Below are experts of layer 8 (counted from 0) of a mixture-of-experts language model. Rows are named router (the router's row for the expert), gate (a neuron's input weights, with its number), up (a neuron's input weights, with its number), down (a neuron's output weights, with its number) and show model dimensions 0-191. Each number is 50 + 10 x the weight over its row's rms, rounded and kept within 0 to 99.
After each expert's rows: a language model's description of what the expert responds to. This comes from a sample of Wikipedia text that the model never trained on.

# expert 10
router:41 46 44 49 39 51 46 56 49 61 57 49 54 30 41 60 42 70 57 64 69 48 45 43 59 61 49 42 71 36 70 49 55 51 70 49 49 36 45 34 56 55 49 47 55 64 42 63 49 56 58 43 50 50 50 52 42 47 39 44 41 51 61 32 66 51 60 37 52 45 47 55 49 36 62 62 55 49 42 54 26 32 63 43 45 36 63 62 39 55 55 71 33 31 35 57 44 57 35 49 63 39 71 67 53 44 44 37 42 60 52 60 49 55 43 39 47 58 38 58 51 51 47 38 62 49 41 39 39 64 71 49 60 54 51 48 31 39 63 37 60 51 57 67 48 48 53 55 56 49 52 56 45 59 67 52 58 41 68 49 59 52 49 45 51 63 52 41 42 48 62 38 51 49 32 39 66 54 65 51 53 58 49 37 57 51 48 34 53 74 53 43
gate3:52 47 66 51 52 54 51 68 67 55 33 43 52 43 68 52 45 34 54 54 32 22 56 34 40 46 44 50 34 35 48 36 45 61 52 38 33 56 34 58 52 54 68 40 64 41 28 46 66 55 51 56 43 50 48 39 38 51 54 49 52 65 64 70 40 69 55 64 48 47 59 44 47 53 64 57 48 48 48 46 38 49 47 37 63 62 40 43 37 40 72 34 63 47 44 52 42 57 37 51 55 38 48 40 26 55 53 40 57 53 51 48 51 35 43 66 66 50 62 49 54 49 39 54 69 49 36 57 40 49 41 67 52 41 59 57 51 51 62 45 37 57 71 51 63 55 37 47 48 55 57 56 57 42 40 56 42 58 56 55 54 52 46 54 46 54 47 51 74 49 50 53 36 40 56 48 66 43 64 49 65 47 50 55 33 50 55 58 60 57 33 38
up3:30 50 63 39 40 54 48 41 52 57 44 47 81 37 47 55 52 50 43 41 48 60 45 66 46 37 52 38 47 55 50 50 59 54 47 53 62 41 33 40 44 45 62 64 48 45 56 59 51 37 44 31 51 46 53 58 35 43 62 36 45 26 35 44 48 48 63 55 37 61 42 49 31 48 43 54 58 50 46 44 49 47 62 49 55 41 67 57 72 53 28 72 56 52 50 54 53 48 66 43 50 32 66 50 50 54 59 55 53 43 45 60 51 54 56 48 23 41 45 43 45 61 52 35 68 34 54 54 61 64 57 42 51 54 42 40 45 42 46 45 40 53 53 50 56 58 50 51 52 50 65 47 36 59 46 61 45 44 39 38 54 53 54 51 41 62 67 64 48 60 41 48 56 41 46 39 44 42 41 26 30 49 50 39 63 76 56 27 57 33 55 65
down3:63 45 41 58 40 50 71 45 54 50 58 48 53 63 45 55 51 48 48 48 64 48 39 64 34 61 58 55 48 65 46 48 49 17 57 36 57 63 38 47 60 42 71 52 48 45 54 46 48 39 48 54 36 43 61 57 52 42 55 47 26 66 47 48 63 60 34 57 41 63 41 41 41 46 35 38 58 34 52 57 32 60 38 69 66 31 49 59 53 52 61 52 43 48 47 44 71 39 42 42 57 44 50 63 56 64 68 33 55 38 58 62 54 43 49 73 63 54 51 42 45 47 54 45 53 42 41 51 46 45 52 56 32 56 44 65 52 45 55 34 60 53 36 55 40 48 48 34 49 66 61 44 37 68 49 65 55 53 55 65 61 54 40 57 49 70 47 47 45 47 59 37 40 44 58 55 52 45 60 57 47 56 51 61 68 56 25 53 31 50 57 48
What it handles: Prepositions opening time, place or topic phrases, mostly in, also of, during, into, under, as in "came into force", "In 1852".

# expert 46
router:45 45 43 51 44 56 51 49 50 59 64 46 65 47 56 64 57 47 49 76 63 56 43 55 56 56 48 38 57 55 54 67 35 51 58 48 69 37 75 32 61 49 56 39 39 52 51 70 69 58 39 66 44 41 47 54 31 58 52 47 41 58 48 26 57 46 75 51 46 45 51 61 61 33 56 60 51 47 43 64 35 36 58 61 52 37 57 56 40 40 68 59 43 45 40 51 58 60 49 57 50 35 52 72 45 41 46 47 58 63 57 44 31 45 39 45 52 49 53 63 63 40 49 52 57 51 46 66 34 49 59 47 64 57 51 56 46 44 47 44 51 34 52 66 63 48 55 46 47 50 60 46 62 69 60 65 55 53 57 53 56 58 34 43 36 56 62 46 55 48 47 68 43 47 33 43 54 67 57 38 44 59 55 41 59 59 39 39 28 53 40 39
gate2:56 41 52 41 51 53 57 54 44 39 57 58 51 55 63 61 54 50 43 55 44 54 43 66 50 68 54 44 43 40 30 40 47 34 63 54 68 33 38 43 53 60 50 54 40 30 37 40 42 47 45 55 44 45 55 48 47 56 45 58 53 59 50 52 69 53 34 61 59 47 63 47 45 63 62 50 48 53 58 62 48 41 65 33 37 31 38 58 49 56 28 49 50 39 39 50 30 45 41 45 44 66 43 53 55 51 58 45 62 55 61 55 58 45 40 38 50 46 43 30 51 62 60 47 44 62 47 68 62 60 55 54 49 46 55 63 37 24 58 72 57 60 38 46 53 49 52 35 56 53 62 69 27 62 23 45 58 58 46 59 44 49 67 53 43 38 62 43 51 35 52 35 43 43 43 67 67 47 61 41 62 47 51 54 56 56 40 35 62 59 61 60
up2:50 71 50 44 45 65 55 41 55 52 46 54 48 41 44 41 72 44 52 53 59 58 52 46 48 58 37 54 56 52 57 43 51 58 47 46 30 43 46 36 47 29 35 37 52 57 54 62 51 39 61 49 43 45 61 57 61 59 48 41 57 37 58 35 36 30 65 66 51 19 44 40 54 65 75 54 72 50 66 49 57 58 55 44 62 59 38 45 48 38 53 57 49 58 50 61 63 51 59 43 34 60 46 59 51 52 39 50 54 42 55 64 41 59 42 65 44 48 41 51 45 36 49 55 64 52 55 43 40 57 44 48 41 44 48 67 53 46 47 48 45 73 40 51 39 41 53 45 57 43 40 44 22 53 50 52 33 47 42 40 62 43 44 76 42 42 69 50 63 49 57 57 41 41 43 39 42 39 65 65 41 48 51 35 55 42 61 70 32 43 46 43
down2:57 51 42 59 57 55 48 34 40 44 41 64 48 47 61 43 35 61 65 75 55 59 37 49 53 56 64 53 49 60 50 71 35 62 38 71 54 54 51 35 48 44 62 62 46 56 72 31 55 63 41 54 43 66 42 27 42 50 57 58 54 52 53 56 52 60 48 26 51 44 42 44 43 57 58 59 43 40 49 41 64 50 53 53 58 41 43 37 62 46 46 44 47 40 51 52 45 52 54 53 37 49 69 50 51 40 50 50 62 57 62 48 70 39 50 52 73 63 67 52 57 41 58 27 57 61 40 23 57 42 50 43 46 60 52 65 52 53 66 46 53 51 46 47 52 56 61 59 70 48 51 35 44 62 69 56 49 47 64 36 50 48 48 42 39 53 48 61 46 46 58 67 43 61 57 60 68 54 32 45 58 54 47 48 29 31 46 42 57 51 52 57
What it handles: Cells, pipes and numbers in sports stat tables and results, plus racing teams and times, such as Yards, Chevrolet, 7:00.

# expert 6
router:51 50 41 48 47 53 40 45 60 60 60 51 47 38 54 46 43 62 60 62 77 58 54 53 47 65 56 57 56 59 50 61 53 61 70 70 64 44 61 32 62 70 42 43 60 65 59 70 49 43 56 61 31 49 48 44 39 45 54 53 20 59 52 38 57 62 65 39 37 45 28 64 46 57 47 48 54 57 43 49 50 37 50 46 46 54 61 42 51 52 64 49 49 42 46 50 49 69 27 45 46 38 54 58 50 37 53 37 63 67 56 61 29 57 51 62 41 57 57 48 47 38 45 32 54 47 52 46 47 45 63 58 53 71 47 59 52 40 48 56 64 44 61 58 54 37 49 55 49 60 72 49 40 66 45 61 47 52 64 47 64 64 35 46 36 63 50 58 52 45 63 56 63 53 52 41 62 42 45 55 45 63 39 42 47 59 41 47 40 68 39 37
gate2:44 50 44 45 59 63 62 65 41 49 57 42 36 43 70 51 51 45 47 66 58 39 69 35 48 68 48 51 24 52 62 47 55 28 50 78 36 57 53 40 48 29 53 74 42 47 46 50 35 52 44 42 46 51 60 46 49 43 46 50 44 31 45 51 57 39 61 53 46 46 45 61 38 64 39 43 70 52 45 59 55 37 46 67 49 58 44 61 50 50 44 56 46 44 56 34 57 59 55 53 55 45 49 48 62 42 38 52 52 58 66 38 32 66 50 63 49 47 59 51 43 23 40 41 64 59 52 68 58 48 44 52 41 56 26 55 41 51 49 47 55 75 53 56 65 46 38 45 57 50 69 38 50 45 63 53 42 50 42 56 47 47 36 58 59 51 43 56 55 46 43 62 43 36 56 64 38 40 50 56 32 64 69 41 51 48 59 58 53 51 56 49
up2:56 38 48 40 53 39 49 62 37 64 43 31 48 45 53 44 46 39 54 41 39 38 41 45 51 41 48 35 47 43 46 61 50 35 61 56 21 66 33 50 34 38 43 67 43 45 56 46 52 47 54 49 46 56 65 55 49 33 52 64 60 46 44 49 54 60 57 49 45 57 78 61 41 49 40 65 50 52 24 50 52 29 40 55 59 57 49 33 48 60 42 41 64 31 60 37 52 72 47 74 64 40 53 52 41 57 56 47 49 61 58 45 46 56 53 54 63 61 44 51 75 44 49 47 56 51 55 56 51 58 50 40 49 53 34 52 55 42 64 56 61 78 52 52 60 52 35 62 56 57 63 56 38 47 46 49 40 41 46 49 40 44 56 65 53 63 48 61 42 44 44 67 38 35 48 55 49 47 54 54 41 75 51 49 44 62 51 48 46 44 74 44
down2:62 68 62 39 48 44 50 56 38 57 34 67 55 49 45 33 40 61 49 45 66 35 73 48 61 39 50 56 30 49 37 55 55 36 38 45 73 46 54 61 62 43 39 48 58 61 47 71 48 47 63 73 61 61 42 44 54 54 57 50 37 53 52 49 27 35 66 73 58 45 55 39 42 48 55 55 58 64 40 48 44 55 40 53 75 33 54 57 45 47 50 54 39 51 49 48 54 32 47 53 48 41 45 55 45 48 53 46 51 37 41 32 46 45 51 64 52 49 38 41 48 47 47 38 36 51 63 52 35 57 56 42 43 63 37 40 60 56 60 41 31 44 44 65 59 56 54 38 59 48 64 47 49 42 54 46 58 65 61 60 46 61 68 46 53 64 40 38 52 45 42 48 52 48 72 60 44 65 64 43 47 50 59 62 46 50 53 58 42 57 62 73
What it handles: Middle and final pieces of English-style surnames and place names, such as -ton, -ley, -son, -ber in Rosebery, Walton, Gilmore.

# expert 5
router:30 52 29 58 39 48 34 59 49 67 61 44 54 45 48 63 47 67 43 66 55 59 52 64 49 52 54 25 48 54 69 59 43 50 58 57 39 36 38 42 46 62 37 62 40 43 48 42 55 57 57 50 49 52 50 47 44 39 51 50 36 54 53 48 65 64 64 41 43 64 51 57 52 47 59 49 46 50 53 69 35 54 60 45 56 41 63 54 49 48 60 62 47 33 47 52 50 67 31 58 44 38 55 64 38 23 39 50 68 66 64 55 36 57 54 53 37 53 48 66 46 55 45 40 63 50 48 44 30 39 57 58 58 53 65 45 44 47 52 42 47 56 58 77 42 55 56 53 52 60 49 36 46 68 64 54 62 35 62 48 70 57 38 33 39 47 60 53 46 35 48 62 54 37 38 43 57 52 53 66 38 53 51 45 44 54 39 30 54 60 57 43
gate1:39 47 50 53 46 53 69 54 61 47 47 44 64 58 77 50 26 62 46 54 58 50 54 27 45 51 35 53 48 42 45 52 58 62 54 49 57 46 48 53 56 51 48 49 46 46 57 55 56 48 55 52 51 60 49 71 35 43 55 49 54 54 42 48 54 43 68 54 42 57 56 52 49 52 37 61 44 48 51 58 57 53 45 60 43 50 53 52 33 52 49 36 65 38 58 33 32 54 61 27 48 42 56 37 78 59 62 29 41 50 62 49 39 32 53 43 48 63 63 58 43 32 55 62 41 42 69 66 44 63 40 53 50 57 60 52 37 68 39 28 53 80 50 62 53 57 39 46 64 51 45 54 66 50 54 50 45 58 70 57 37 40 59 53 48 46 61 56 41 65 53 72 49 45 61 69 58 48 52 53 63 59 51 55 47 45 43 60 37 59 42 64
up1:24 51 51 57 50 44 51 66 46 41 45 51 57 67 58 52 47 62 33 68 43 47 36 38 34 46 49 47 32 56 47 63 61 49 59 47 64 48 42 57 53 35 53 51 43 30 42 38 45 60 38 72 59 63 73 64 27 55 37 49 53 61 46 55 48 34 66 54 42 51 58 43 53 61 54 41 49 27 52 47 54 57 27 56 32 61 66 54 54 49 58 28 50 41 65 52 41 49 41 43 56 47 64 48 52 48 68 41 54 56 56 44 49 51 60 42 41 51 43 36 65 52 44 59 52 45 66 49 47 53 57 68 43 58 35 56 33 58 24 44 48 76 65 56 50 64 31 52 59 49 40 48 60 59 49 56 35 46 55 65 50 41 56 59 41 47 51 35 54 47 66 54 41 58 59 53 53 43 51 54 44 53 44 43 55 45 52 48 62 56 53 47
down1:43 53 42 49 55 46 41 49 57 57 27 53 65 46 52 49 47 44 45 43 34 40 56 66 37 34 43 64 32 53 36 58 55 50 54 45 58 49 44 62 53 59 42 46 70 60 60 50 54 63 60 51 35 52 48 52 53 54 50 47 26 55 33 66 48 49 35 51 39 44 44 62 52 46 44 52 64 68 63 50 47 42 48 49 40 52 59 36 60 45 52 53 30 47 49 38 43 25 56 47 49 37 34 30 50 63 46 44 42 67 47 52 32 49 31 68 54 57 56 44 28 51 39 53 35 55 62 65 71 34 46 51 36 41 53 49 45 28 44 47 44 45 54 70 51 49 53 44 57 42 32 50 41 58 67 48 69 52 55 47 58 42 36 44 35 29 57 53 51 56 36 42 43 42 45 66 56 51 62 54 50 45 55 67 35 50 47 43 48 31 49 47
What it handles: Short capitalized word-initial pieces that begin names or titles, such as San (Antonio), Do(dson), Ho(olihan), Me, Be, We.

# expert 29
router:39 44 64 62 47 59 58 47 44 48 53 42 50 35 42 74 46 54 48 60 59 53 31 50 57 58 66 48 62 47 51 58 42 61 58 49 63 39 57 41 41 67 42 54 59 63 56 76 52 54 30 44 43 34 37 61 43 39 45 52 31 52 68 42 63 53 52 33 63 43 37 70 45 50 56 62 42 53 43 55 44 46 57 56 50 42 52 48 46 48 58 69 39 38 50 52 50 59 44 60 55 44 59 62 36 47 61 31 59 74 57 56 37 69 38 54 46 60 30 72 45 38 43 46 39 43 29 47 44 50 62 62 57 72 48 55 45 57 58 49 62 51 49 63 52 52 61 63 47 44 58 59 53 70 61 46 65 61 54 50 45 51 37 41 36 66 46 52 34 47 64 58 53 44 33 39 50 47 52 51 48 45 49 39 53 52 28 44 38 58 57 43
gate3:62 48 43 36 53 53 59 45 22 49 43 45 50 53 43 54 43 54 41 61 61 55 38 47 40 53 42 30 42 47 53 58 41 35 67 39 69 43 33 26 38 44 38 50 53 54 58 60 56 62 51 49 47 49 42 58 55 37 43 52 34 73 59 42 47 37 81 53 47 60 46 73 36 59 39 38 64 44 64 59 49 51 51 45 48 39 52 64 52 75 58 52 53 27 32 41 54 56 57 52 54 45 48 40 42 36 52 73 38 44 56 65 48 62 59 57 43 54 46 40 46 46 46 65 51 35 47 46 54 32 57 52 62 45 47 56 51 72 80 46 38 40 43 57 55 54 51 52 60 54 52 43 51 41 30 68 58 45 56 47 45 44 58 54 49 49 39 60 46 54 49 53 63 48 40 59 44 41 52 44 51 41 57 37 51 44 52 37 41 52 57 61
up3:73 52 49 34 52 60 38 34 32 49 50 46 35 41 57 56 47 54 44 64 66 62 44 43 36 45 40 39 45 46 51 48 36 40 66 34 48 54 35 35 31 49 29 40 39 56 61 71 60 53 71 49 62 45 47 53 38 51 49 57 38 63 60 52 45 35 63 57 55 41 38 74 44 63 51 34 57 38 72 63 47 47 44 57 37 39 42 63 54 62 58 50 56 49 49 46 61 60 49 48 54 45 54 43 39 48 69 60 48 38 57 63 42 62 55 71 46 58 49 48 46 65 43 67 56 44 48 38 44 38 48 53 60 35 43 48 47 71 60 37 49 49 39 53 38 64 49 59 50 54 53 34 44 40 32 51 44 51 40 50 52 56 59 60 39 59 41 57 41 53 42 47 69 45 40 55 42 47 54 49 70 50 52 44 57 38 55 41 38 39 62 65
down3:63 48 47 44 39 67 43 57 49 32 56 38 57 62 62 60 63 54 46 48 45 49 60 40 60 29 45 51 38 55 45 57 50 55 40 52 37 62 64 38 44 44 59 36 49 53 52 42 64 33 72 60 42 46 36 56 63 37 59 33 42 49 40 64 52 42 49 57 46 61 43 36 46 49 77 40 34 43 44 51 65 38 45 42 61 50 40 44 44 30 44 49 45 70 46 73 63 36 46 44 59 37 53 50 69 52 51 41 52 49 46 40 53 52 70 60 73 38 44 47 46 53 56 52 40 52 49 25 63 48 37 40 60 39 44 48 65 57 47 58 51 65 51 56 55 38 36 50 49 49 42 46 57 40 70 56 45 57 47 48 38 48 58 38 50 60 47 59 55 35 46 67 67 60 58 39 40 53 64 50 61 42 40 64 31 56 44 64 54 45 53 59
What it handles: Final pieces of personal surnames and place names in tables and lists, such as Aguiler-a, Seleš-ković, Ash-croft, plus whole surnames like Silva, Cruz.

# expert 1
router:37 47 54 54 48 42 42 55 50 62 70 48 55 51 37 80 51 67 50 60 51 77 38 54 63 52 53 46 47 65 58 48 48 57 53 50 49 48 49 40 60 57 42 37 39 46 50 68 51 41 45 48 54 43 47 33 46 58 40 58 36 58 62 56 55 57 44 55 59 53 39 54 38 32 68 41 41 42 48 68 47 37 57 56 65 35 57 51 51 58 54 49 40 50 44 32 64 50 46 53 45 42 53 67 42 38 67 48 57 66 60 77 28 51 49 48 43 52 61 55 57 48 45 39 65 38 49 36 42 54 38 52 49 56 60 52 43 36 40 43 47 47 51 82 37 54 47 56 50 37 48 52 53 57 50 57 54 58 57 57 68 44 50 34 37 64 73 50 51 40 40 70 47 43 43 45 62 48 60 50 33 58 37 40 50 48 28 44 39 46 54 34
gate1:43 52 50 54 55 62 54 59 79 44 56 51 52 37 54 54 56 38 47 66 29 64 51 47 46 36 51 61 60 56 66 47 51 55 45 40 53 42 47 38 57 56 61 61 50 53 52 39 53 54 49 44 71 28 49 41 45 47 30 45 46 49 36 48 55 50 51 55 44 52 46 52 35 36 62 56 73 43 48 52 40 59 37 52 53 56 50 50 55 33 52 48 52 62 52 29 52 44 62 40 65 61 33 56 73 54 50 39 43 42 55 66 52 76 55 47 65 34 39 45 49 59 56 63 41 33 55 59 42 51 40 55 54 51 36 59 51 46 58 43 46 59 43 60 40 49 36 65 49 37 55 31 50 53 56 47 56 46 46 55 35 56 61 38 51 58 48 50 29 49 25 20 38 41 34 64 56 50 50 48 59 42 61 37 43 54 31 69 51 44 57 50
up1:44 49 43 39 47 58 28 70 57 40 46 44 39 48 62 54 62 39 49 40 60 67 43 56 44 47 52 79 41 47 72 40 35 27 45 51 59 44 37 59 57 65 58 55 44 38 34 46 56 56 61 34 59 38 30 51 51 52 34 46 46 43 53 43 33 57 36 39 40 64 72 41 56 37 53 42 51 42 51 53 66 40 40 54 40 37 33 45 53 20 53 61 59 44 66 27 50 53 58 51 68 63 36 56 48 51 42 37 49 52 46 56 54 64 56 69 61 52 51 57 52 63 58 51 58 54 55 51 52 62 41 50 36 65 49 57 70 51 47 44 47 53 33 57 48 50 45 50 55 44 43 49 36 49 58 59 52 41 61 54 47 50 52 27 43 57 52 47 38 49 30 50 43 49 33 55 50 46 45 59 53 39 51 58 58 48 35 59 49 61 56 58
down1:48 43 47 52 68 40 60 65 38 40 58 40 55 49 44 63 57 37 45 54 40 56 40 46 51 37 60 56 50 43 45 35 57 52 49 53 40 40 21 48 50 55 64 52 50 65 55 50 37 70 74 57 53 58 56 53 66 51 54 66 69 36 89 56 57 46 56 50 48 63 50 47 47 56 43 54 60 39 52 48 44 51 40 70 52 65 57 62 52 35 62 48 75 43 54 58 47 50 63 45 64 45 47 81 53 63 62 50 55 36 54 47 49 46 55 45 58 43 47 43 45 52 49 53 54 55 48 63 43 46 52 64 47 47 44 61 40 43 64 33 67 47 34 67 48 42 48 68 63 36 40 51 50 62 50 58 48 43 43 44 71 48 49 47 45 41 64 39 50 55 39 35 43 42 41 50 50 54 37 49 52 61 47 59 57 53 53 58 53 24 38 50
What it handles: Words opening a table cell, heading or list item, such as No, Yes, None, Vol, Ref, See, plus word-pieces like sus-cep-tible.

# expert 57
router:40 43 49 51 38 46 66 45 53 58 57 56 41 26 47 59 43 63 46 50 55 56 49 52 54 60 66 54 44 52 51 64 49 54 74 47 59 44 62 24 62 57 44 51 65 58 56 57 39 34 47 36 28 43 52 44 58 46 41 68 29 51 50 44 57 58 53 48 36 43 38 65 45 39 57 58 53 51 46 53 39 23 61 42 58 52 47 41 57 48 61 63 43 46 52 52 57 67 41 54 61 44 46 55 45 34 51 38 52 65 48 57 35 79 46 55 53 52 38 56 43 35 42 54 45 39 35 54 46 47 53 51 47 67 61 56 50 46 56 41 72 34 55 70 34 51 60 63 61 58 69 55 54 54 70 55 65 59 59 46 51 63 47 55 40 63 56 66 40 48 62 45 51 48 42 45 54 41 58 45 52 51 30 29 51 50 40 40 39 52 38 37
gate3:53 49 48 46 39 62 65 50 54 52 53 42 46 45 56 48 37 51 46 42 56 41 52 44 48 51 60 44 49 60 53 79 25 21 42 56 51 37 50 27 56 47 28 61 55 44 52 56 46 44 49 45 44 46 58 56 53 74 63 48 35 69 47 50 43 57 43 41 51 62 53 59 45 51 48 35 59 67 59 46 54 57 61 59 56 56 58 49 56 42 68 36 47 49 54 47 61 52 50 44 58 57 41 36 54 33 49 61 63 42 40 44 44 62 52 49 31 32 62 68 51 53 66 47 41 53 48 48 36 41 60 40 47 39 57 32 54 40 32 57 65 57 48 49 65 63 64 42 68 33 54 47 38 53 59 43 68 71 62 43 59 40 49 37 51 55 57 62 59 66 41 50 49 56 36 52 26 38 62 52 70 51 46 48 49 45 56 59 42 55 54 57
up3:52 43 40 48 56 26 55 63 46 55 55 50 44 31 39 52 53 42 50 52 39 54 40 49 45 37 38 45 45 39 46 34 43 50 55 35 55 63 58 49 41 42 69 48 38 40 48 59 42 49 45 50 45 50 50 47 56 44 47 42 46 36 69 33 49 51 61 51 47 47 37 39 40 65 66 40 42 38 39 54 48 52 33 34 49 58 47 40 49 81 40 49 42 57 71 42 53 60 33 44 56 53 45 70 58 54 56 40 51 54 52 36 37 52 53 51 47 54 33 44 75 58 37 49 65 50 43 33 43 59 45 71 34 40 43 52 51 53 45 55 28 70 49 54 41 56 55 71 37 34 50 56 68 43 65 56 63 40 44 28 46 68 53 47 44 40 52 49 42 41 73 42 49 58 50 51 50 63 51 51 44 44 63 56 51 36 61 47 61 62 54 60
down3:48 64 56 50 56 57 58 51 58 52 50 44 48 50 47 38 55 46 66 65 62 47 41 52 38 44 60 63 63 55 24 46 34 50 51 65 43 65 49 46 55 36 48 53 63 63 55 47 40 53 67 47 66 52 63 52 44 55 40 44 43 75 39 53 32 48 49 48 61 43 53 55 62 36 43 58 48 29 54 21 45 63 47 59 61 57 58 50 43 46 32 57 53 32 48 71 33 56 58 47 68 62 56 42 56 64 36 53 51 69 37 47 61 55 51 53 51 37 69 56 43 50 65 28 50 61 52 38 42 42 67 60 43 52 49 54 46 49 50 60 62 57 51 46 45 62 56 38 63 54 44 34 57 55 39 65 42 43 64 64 59 54 43 45 45 60 49 59 62 53 58 69 56 58 35 55 54 56 65 56 50 58 32 46 37 31 40 52 50 48 66 44
What it handles: Famous proper names and name endings for rulers, places and institutions, such as Supreme Court, Lincoln, Edward, Pyrénées.

# expert 0
router:50 54 48 59 43 44 46 43 64 49 70 55 61 34 34 53 41 68 64 60 57 52 37 50 63 53 76 46 64 39 54 56 39 66 78 59 55 45 56 43 59 53 50 47 60 59 58 68 65 68 40 50 63 51 59 63 34 52 37 54 45 44 55 38 59 49 54 49 67 56 45 61 50 49 65 78 47 50 36 65 37 49 56 65 54 30 57 47 47 50 48 45 45 41 46 43 65 58 34 62 64 55 50 63 61 28 55 49 41 49 65 60 38 56 33 39 59 58 43 54 54 46 40 37 42 50 53 37 45 52 48 62 53 63 40 60 49 49 39 55 54 55 54 67 59 59 55 60 29 33 46 52 42 63 64 57 59 53 53 47 57 54 46 38 44 50 55 45 40 45 49 62 36 48 27 42 48 57 55 48 49 46 51 45 33 49 42 32 42 56 53 37
gate1:37 41 51 42 54 47 66 50 54 58 56 52 55 56 61 33 55 63 51 55 33 36 56 40 58 34 80 58 65 53 55 62 42 40 54 54 56 41 42 45 63 55 43 51 60 30 44 56 52 48 67 64 59 46 45 30 48 60 57 54 55 53 51 38 61 45 48 50 55 70 55 47 44 53 41 36 53 46 54 44 61 48 54 59 50 64 45 56 46 46 50 41 56 41 45 41 30 57 28 37 64 45 43 43 55 42 49 55 51 56 64 72 39 67 48 55 56 53 60 48 52 67 65 57 36 53 54 51 50 49 50 61 43 48 57 41 64 56 49 41 63 43 57 52 50 27 39 23 42 54 66 47 46 57 32 67 46 63 64 40 29 47 29 54 47 41 48 69 53 52 52 49 58 58 19 59 35 54 45 60 54 44 33 40 41 38 43 53 47 61 43 57
up1:40 60 53 49 61 44 35 67 61 55 33 49 65 51 60 47 59 40 60 56 47 62 65 47 61 38 65 47 51 57 52 64 43 36 53 45 65 48 49 38 36 44 50 51 66 37 40 61 57 62 49 57 53 35 58 49 39 46 35 51 54 55 47 52 41 33 60 44 47 46 51 46 49 61 36 31 35 53 57 41 44 56 44 62 46 42 52 41 44 56 55 39 50 33 50 30 34 44 51 56 49 45 61 45 58 51 59 54 44 57 55 75 44 51 51 69 54 48 55 47 31 84 49 45 60 58 38 58 48 41 42 55 67 42 73 44 74 56 52 55 55 34 45 48 55 55 39 54 30 45 57 52 40 56 38 39 41 61 72 50 45 56 45 65 60 44 59 65 51 51 52 54 25 41 37 34 49 41 63 63 57 49 52 54 48 48 40 51 48 48 30 62
down1:39 61 36 50 41 51 53 42 51 52 72 53 47 46 54 51 55 69 51 47 35 51 63 52 52 52 41 42 68 41 34 48 54 37 46 45 42 64 59 47 39 27 54 30 49 48 43 44 47 33 53 59 59 52 38 59 46 45 45 49 37 59 52 57 63 59 50 34 50 56 59 45 67 70 54 43 30 38 31 61 39 58 48 44 36 39 44 43 61 46 66 50 62 34 42 53 50 51 46 56 50 45 54 50 53 50 41 54 45 40 51 53 52 48 39 51 34 53 27 34 47 40 50 34 61 63 65 42 44 34 58 39 52 48 57 46 48 40 69 49 65 55 53 27 49 49 48 52 63 54 51 26 59 59 61 87 42 48 53 55 54 23 58 54 58 52 55 51 40 60 53 53 42 54 59 66 56 68 57 47 39 49 64 46 65 42 60 55 39 52 44 46
What it handles: Colons and similar separators after field labels in infoboxes and lists, as in Time zone: UTC, Engine:, also times like 17:30.

# expert 45
router:41 56 37 65 50 56 40 64 62 66 60 43 67 42 52 49 41 61 52 64 52 50 47 68 31 60 66 31 53 55 60 68 53 46 50 55 58 37 57 43 60 52 45 59 43 53 41 48 48 68 44 43 46 59 46 46 51 54 39 48 40 44 63 42 54 51 48 50 48 51 45 53 47 50 53 73 48 47 39 74 33 56 62 44 43 36 51 45 57 58 56 64 47 30 59 58 47 48 35 63 57 51 45 51 47 35 49 55 55 53 74 61 38 64 56 39 48 66 46 64 32 43 52 44 48 43 52 51 38 46 71 68 43 57 55 53 45 56 51 57 62 43 54 62 39 48 45 54 53 58 55 47 67 74 74 54 59 50 56 33 60 60 39 38 43 50 64 51 39 39 47 47 39 61 26 45 65 58 67 57 58 35 39 51 34 54 44 39 56 67 53 33
gate0:54 37 41 62 50 90 52 44 54 67 52 46 52 59 60 57 70 49 34 60 37 57 54 60 47 53 51 40 65 52 63 52 43 56 69 52 42 44 45 64 69 50 61 51 37 60 44 42 52 51 51 62 53 34 59 43 49 44 44 48 41 47 50 55 45 49 38 41 55 52 57 61 49 52 54 48 55 49 50 38 63 62 56 43 35 43 43 44 39 72 51 58 46 57 47 53 35 50 48 43 54 48 46 49 40 47 43 50 47 51 51 32 37 41 60 44 60 33 44 62 37 51 39 71 25 57 52 49 58 56 50 62 62 53 41 48 57 45 47 61 57 49 44 48 40 54 51 54 39 53 51 47 48 54 69 70 42 37 46 36 46 55 41 70 39 24 54 74 42 62 55 29 46 57 56 43 35 46 58 56 28 36 48 55 59 47 47 70 59 57 70 59
up0:62 40 57 54 41 26 45 58 44 38 36 51 48 57 45 61 43 61 65 46 50 45 42 58 53 40 41 52 43 47 46 56 48 42 41 62 66 50 48 31 45 30 30 51 75 30 53 68 58 40 34 61 59 64 39 64 53 65 52 72 47 45 49 58 56 51 59 46 30 41 44 52 47 54 37 58 46 54 57 49 37 50 54 46 65 45 57 46 47 54 69 50 64 48 64 45 58 67 51 68 62 47 51 62 53 48 45 40 36 45 56 46 66 54 47 71 28 54 55 47 64 49 64 44 65 53 51 46 56 53 43 34 55 56 61 50 36 63 67 47 36 37 50 59 53 62 51 49 57 61 36 59 50 51 55 39 50 47 41 72 33 51 50 58 51 56 50 33 51 35 37 65 49 57 48 49 73 48 58 57 59 62 59 46 41 54 60 39 39 40 46 37
down0:52 48 66 48 53 45 51 52 41 68 55 40 32 62 51 49 56 48 59 58 44 36 47 57 57 51 47 49 62 58 53 45 68 44 38 43 56 77 39 46 29 53 55 49 49 49 41 63 31 64 51 54 77 52 55 60 39 58 54 53 56 55 46 59 52 41 55 68 62 41 58 60 44 45 48 60 57 61 43 32 54 30 51 64 56 57 63 48 50 53 45 60 37 40 60 55 33 69 58 59 44 49 51 61 46 53 43 58 47 59 29 39 51 75 41 62 43 42 50 39 46 58 41 38 65 46 53 40 72 56 59 44 33 55 55 52 32 56 52 59 68 25 60 53 59 56 53 60 64 41 41 53 58 40 59 46 34 62 53 46 47 51 56 59 41 59 69 49 49 48 48 51 40 34 52 46 41 44 47 55 46 21 43 55 41 46 43 52 36 60 55 69
What it handles: Capitalized first syllables and articles beginning names or words, like La, Al, El, De, Ha, as in Latifah, Alsen, Havilah.